From a checkpoint of a small mixture-of-experts model trained on Wikipedia: 270M tokens.
Below are experts of layer 7 (counted from 0) of a mixture-of-experts language model. Rows are named router (the router's row for the expert), gate (a neuron's input weights, with its number), up (a neuron's input weights, with its number) and show model dimensions 0-127. Each number is 500 + 40 x the weight over its row's rms, rounded and kept within 0 to 999. Numbers have three digits each.
After each expert's rows: "comes after" lists some tokens at least twice as common just before its tokens as in all text; "gets" lists some tokens that make up at least twice as much of what it gets as of all text. This comes from a sample of Wikipedia text that the model never trained on. Tokens count by the router's weight.

# expert 7
router:516490486485463560499495494470554550571511475492533460474489424527487452472499472431419565492479482520529445457549525503498475516483432456501493457490497560459552556522484514509518460535510471489455492509486448479441487550497534488503492481466476483542530546520515442497562471465483437502480571453539502490521559498506479491469493478582571455486450507489505456436519513464475465459499
gate6:533484540558485533496439450473537522599487544483439490505470457518496523509542598531486493517475465466486555485507480459515502523476463515459518507429517499494513498489497505465547527452460473559509492479540544488485551460570483491534510495490485542495415482570476466502477458590514494461499450472495487537511487499452565522486485546531485518505462572544470525504525578426475500542536
up6:469528429505460452519465511456420474558515508554588545491543502515473531494445502523485429484463525502537560522508483544493536470513491473483523576537450521513495471513465531449467506565453434487505550505488532573483512472505516522494489509537477506513563425503438474546515503443558474519531500540466480544489542525501465514559548454496436484513490487504416480515417391590529455520496
gate7:452510509503482476498457462485548439486595527492472573465489505444587514477520456478485506478491552532522509486520510503419503493477428440566517461436576501509522529436547525468487541504564571540494474518498467508488442491544594471478526487504520577461514573436477502548514479515529541513491482459569545449503515505499496460496481395462561479526559484502516469478510432529412482568513
up7:543524480505494471526499440507489494508475503520542442506498445532476514602493508565546550535458511464492481529504477533496457513474622534433466511521433558484481429532422541479481504527516499522494541446391528506494520558475439503502405468531439467544503526510538505507496509453484517516562521504516477556546482575500513621497490502541461461447482477475460491469493513506595478459491
comes after: "\n", " |", ".", " =", ")", "=="
gets: "\n", ".", "==", "s.", "===", " \""

# expert 15
router:484489480501532557516458528517506579515513432489507491456474500507383428492515489501435502489466437530539540436521488561462502531510514528502598555471547561460528524516433494490524471574517422509494513456528491455459459501404476501492475523452528431561528509511481491524573467476504455509391559505448513479497534521521536459540496514523516435505534499477509517491539520473523523545480
gate1:501481596510489510454522446531498485537446511478448489445415432466529488498563370558479528455556442582497498468464491501571507460469508504526579495398556546495500552584499509523469543572471501544497508434465474524534509456523540511479478445483476611563513522456454493538587415488546475488487557532518561528523482530534477427542464505450537461481458518529558514513509520534475579470458
up1:527554354483481484591547491476553530477528516511558495559502544555516500484472570516519468525425575431550507590540468542512558514564474501501457462537461443506494491463519549470460487486527506538474486516527450473455579549556406521566473497470536499429478482501465524547508551512453526497479464485436518436523516438520569494482516500541512476487548486520487520549563489453557448512564
gate2:478444522510481470521541490462480522489492533414395433494507457450504472473450464419471530426464573421489492477526474403555465456488436452557508516510550579501474525496482479482541525438408521525536501557524528506474458522495486466483495522492465520504471567557552521448536437507548422491520519588470478475448571448491493514509420476578506555564426510407478492475484507447531453477416
up2:428437451479519498563536462442520516511477473444425508549483508416465506513526487429470531456491529438473508478512513473528483479507506483598525586509517523502537526467470478530486519485443455484551476541566550471499418438479518551520525500426519505486521585489558471420486435579576436498533500506457481461472517420456509410558487504500521545500510509505526442556510474509485439505425
comes after: " |", "|", ":", " $", "°", " (1"
gets: " ", " 0", "1", " 1", "8", "6"

# expert 23
router:531528534497515488506507562521508545622557416510542460457521416504472435494447475521396553521437494538571491447519492565493521519524538452469556546449515522485517488489444490475507441502503464448475443492547484518526456520474519518495474464482497479552509533513492518547467480477503498487441493507491528473536535520459506461501518468488529424536513458543445511462513515477518509543458
gate0:529452493437515502494474420494498505515527503466575539509519479547459453512509631506474502485475454563525519509514466554562515519567464545524580519471516521469467518552508473522489514514460608457529507478458461514491428468500421514486498505496573517478504521566453551506509569438546416511490492499420545475584495456511464497514543474619514501466515521502563484484525553497558548522472
up0:498454483432538472519472415498480469564623485569529531538504458521503488534480561566494446476447513506450502503440469567466507559538490470463531540482536476516486461517436459514511553566482539460536537487430454555540452513485428527504504512464550522507536513511506548503466600465510436548526506475400539537519510454520500510447518476602487516489456479606459500414511538553581526521469
gate1:552528530556510501485433539577572525534436512532530461512475555550502473399532380496556494532498509502522455470482499496486596536463501558496498468501473516496562487482496522532467519485485505417485483470497562538468502555472439519584483449495501478485473528534476521471508478523519534516522428491504582578497521463493530494468515480504458515501486462545535513582500521430546492581432
up1:519456534565451600521394485509504548507488524497551457552482492512501528496511483466521489491518495456500446486505475548562542493441513565465479511403477497528547505557505534445503463482504563468459525483480454444457502439460531508528439502604495427520427512459506592436558540533465545518552527401535474507459511541440473511461458473434529412516491499469521544474478507553486480538506
comes after: " the", "-", " of", ":", " a", " The"
gets: " M", " H", " K", " F", " R", " L"

# expert 1
router:537487517526484511520506548503447520469500554468465486425482424464487455495482496519385521405500429516506534442506492509483518502501465501458591472488454591451539554476515553450492466507517461513556494465558498488451498519509507454488493502489528478569511555516470545502556479499545490505458522507513518475537505511441497520473539581567522456612502471438522485481586573440482471515471
gate0:556544452519496510516487488465532526449511477481501541547493467445532525465577486504438516536459538558497568513542498540470446586447454508518515514406437505516488479552547463489518548455541480529560464461526509534444530456541486467477463437547608600536436458553467419514521584531485543540584399476447522516506494552478588487482453453553484462519580472455523563478518537394456538499531
up0:497531536547516524486513514543462511517497515514469482483432529515447495549458439419547536482493503497537586526506537524445467540528517483569521554494502589513435469527518480547532494464414442547533572514447571531534492508545509469553510506544466493477536486542545594511488463544480493501472520556475445460467468520525477516534455437456538456509432439502527486578546539513481528493573
gate1:534545510455506518587447567544466522524492377496411484509568472585447523462546505517468510545515533526528522494482606469536540510474500533371511477453452468537522560619465482465458416485490519491498526490495468519466535509440491487461492466514467491556483506460422561453468489488524514509506584481454474522525524514517464516504460516497523529388498513538507469505519512520490496473497
up1:507486494426482519571524511414438475531493550438517433390478506457453494543569449499555502484516485518515490479559504584504488520564526532518501497478478557453435419545466440510539525427465530598486522506458565484516499481523475577553542500503460492461500515498495458531471538550480487451554418457532530453466507516520488516471509498542507499520492527495507517487449503544445471526429
comes after: " of", " in", " is", " as", " at", " to"
gets: " the", " a", " was", " is", "'s", " his"

# expert 16
router:479484478524498553552447549522477509544516489490593469458473408495467427418455522513394532434487460487521485440538534489462481486508499516527522456512542577484517549487519521480476452505502485485505489553499519470509406550434507464511468478479528484536508512506461566527539492446492445476451548516550466465495572514492490479477490557527569441558464523497442432467534533501516477501415
gate0:550488547457508442543496560496518505469573576547477478486501450432532504486391571456518600423485475443485501383447474533543455580511415440528537478530586512552539429402505468632509494534512500464482384470537490499572436399478412561461537421458505536517523471459487473473479581516468530423507513555525505535518515487497474484491549475506508579505506571537474456501507495464462451504473
up0:510475496530425429523509527506496501442548533428477530520473477480411495473502561416503561496465542466540524449502546521494469515476426474543550466510518596532486433442500476498483494530516472508434446473552517549508519513495494501524504453435510501529519535506457460480517472508464522454477512480489550555499447486535459506501558556538631540499493498498448517540543567481542501502557
gate1:556563524518474594462464547528522519481469510424533450477574492485509507449490540489485540569563520439488428529513572500510502457479466464495503438515497538522469542491500524457578554462509570590452512416480471487484525498488504498514504551535484521431449504511411467532507482458439417505506453475546570532508475479456502472507482503495477475578468553417536552549539651461533503512517
up1:451471526507548546492562515482446501474502513579423550510486529450482530579497492476510515464470502493501490457530495536507506572547529490604493482503521552568497546544500514558447525461566594497515505537507557510542503477479528498476529482525506473543507566433533566418526463583512532426497520486488471496485531494513481481476552513552454521426436517501525462522463553507502457489573
comes after: " of", ",", ".", " that", " in", "s,"
gets: " the", " and", " that", " The", ",", " which"

# expert 4
router:511510535507492533492466504497464501548459424483539490514510501497461431442470533488455523434493384499556537518499491469527508485542505470480559499459484608449470547444551512498476486469496507504493510487496551493515489482504478470516522502577501487575513533542499555498527510491467478473482592551480502551506513490480501489535505505475492432634527491544502470525543580538493436480460
gate6:513467519477482525541526485523544569533489600541536525451512502487460470541414456520472552549499482468458527486467465481466425514515376511439526528500499410481479482507523537470470473587574456458463501429484495566462538595463510540502484493508484462546505465492523491496546511526488543518488567431463484453494561487491464502584498471465523438525524522575463499463449535473493507396413
up6:439416491403499525494556476544535503501460568550483556558498491553457437507480418524510547535456513449497460509490552485462442517520417522540522530490510441427475453518541569437381500531525492424450457481436488500478520556473526541508562469508551516556544491522522498519517483511471511534528539410475466478480561476495516526582514437496479413484518481547490452477419560489447473457489
gate7:458545399532441516493554471543576478444481492473504501483497476592462491511423525529489410513494470523512518470485488495489469435510412469601523515435492527479499512518463464498507536467597496487613500517492454504523503512442477516555489479476521549615518503493522525483529508473486488464587511481471484441503573517551483526465509426515517483529501421463512422506508476438534500510518
up7:527499426487527596562500466560521484483480495494551534533493487598532470480443459502476496501500499551497483454457575474492465558605524469521499504383564533530449519565485494530507517462543477463524528504480489505489503547479460555515538446492525577586476466512448496504469514502488443552581509540478531539461474481541484487483539524485504502447492487495489458533495509452554475508529
comes after: "\n", " ", ")", " 0", " 1", " 2"
gets: " |", "-", "|", ":", ";", " and"

# expert 6
router:533504542566509514527496558483489531560526422502479443469457417519448489481463484558372507425492487518608499436566548500409518533519540454494558507466485516439521537499517549488480435498499457431492469481478460497490432493437484496454489476545469478570505468547539460467492458439548470525421578506577470489466509497510524496470447529506550398554542498488520534505565459548482531512479
gate1:508528516507495560508536522502484613450495512504434555474441504482498501511526526519552559480514512435579493448500425519562465488536521514565465488562468512444462527454379580526601459568531462473476493556457479434433497547471509466529488499487532562531477554443452511439451446467420497489483501476504434444492553487476543495498529543556528452557489536555569507447525512491466518474522
up1:518459539467514588482523542524531505492597435577557454498538525515501514436501488500463446562497475553406473582497519514471597543480480441546474500465481488497596470471506525553502512500495540457533457438520545553518500492456434439531545559481438532421527447510525413555544576511519520486490554583486500552453522447524497486473494490519525525453576515469495513545513452487503516579507
gate2:526524469480584513481447497479509525492470460464575679503519452496467499484502526519500531504442488580532489561529563496513502449470466505462529465415433532507498482525533447548530505545464504525484447503528512484525481520537496514467465484516560514438454493493446491552584476504465490534492543481501532484548426565467535441547488517468478558529592452450465479543484559511387491536456
up2:580545460494510492431481550482548507500420430508430583507527452459535492547485574511489461470459503587485573527484475518514465449502419491500482538435411523517537517495466450541495590511524521554511417443481467579519424508517534529504419447514520525478498497568495512511548457447496521517515508532480454472615449550481484469536488479487537524512501440470451413568501565474351548456507
comes after: " |", "|", " ", " by", ";", " with"
gets: " C", "\n", " ", " c", " p", " t"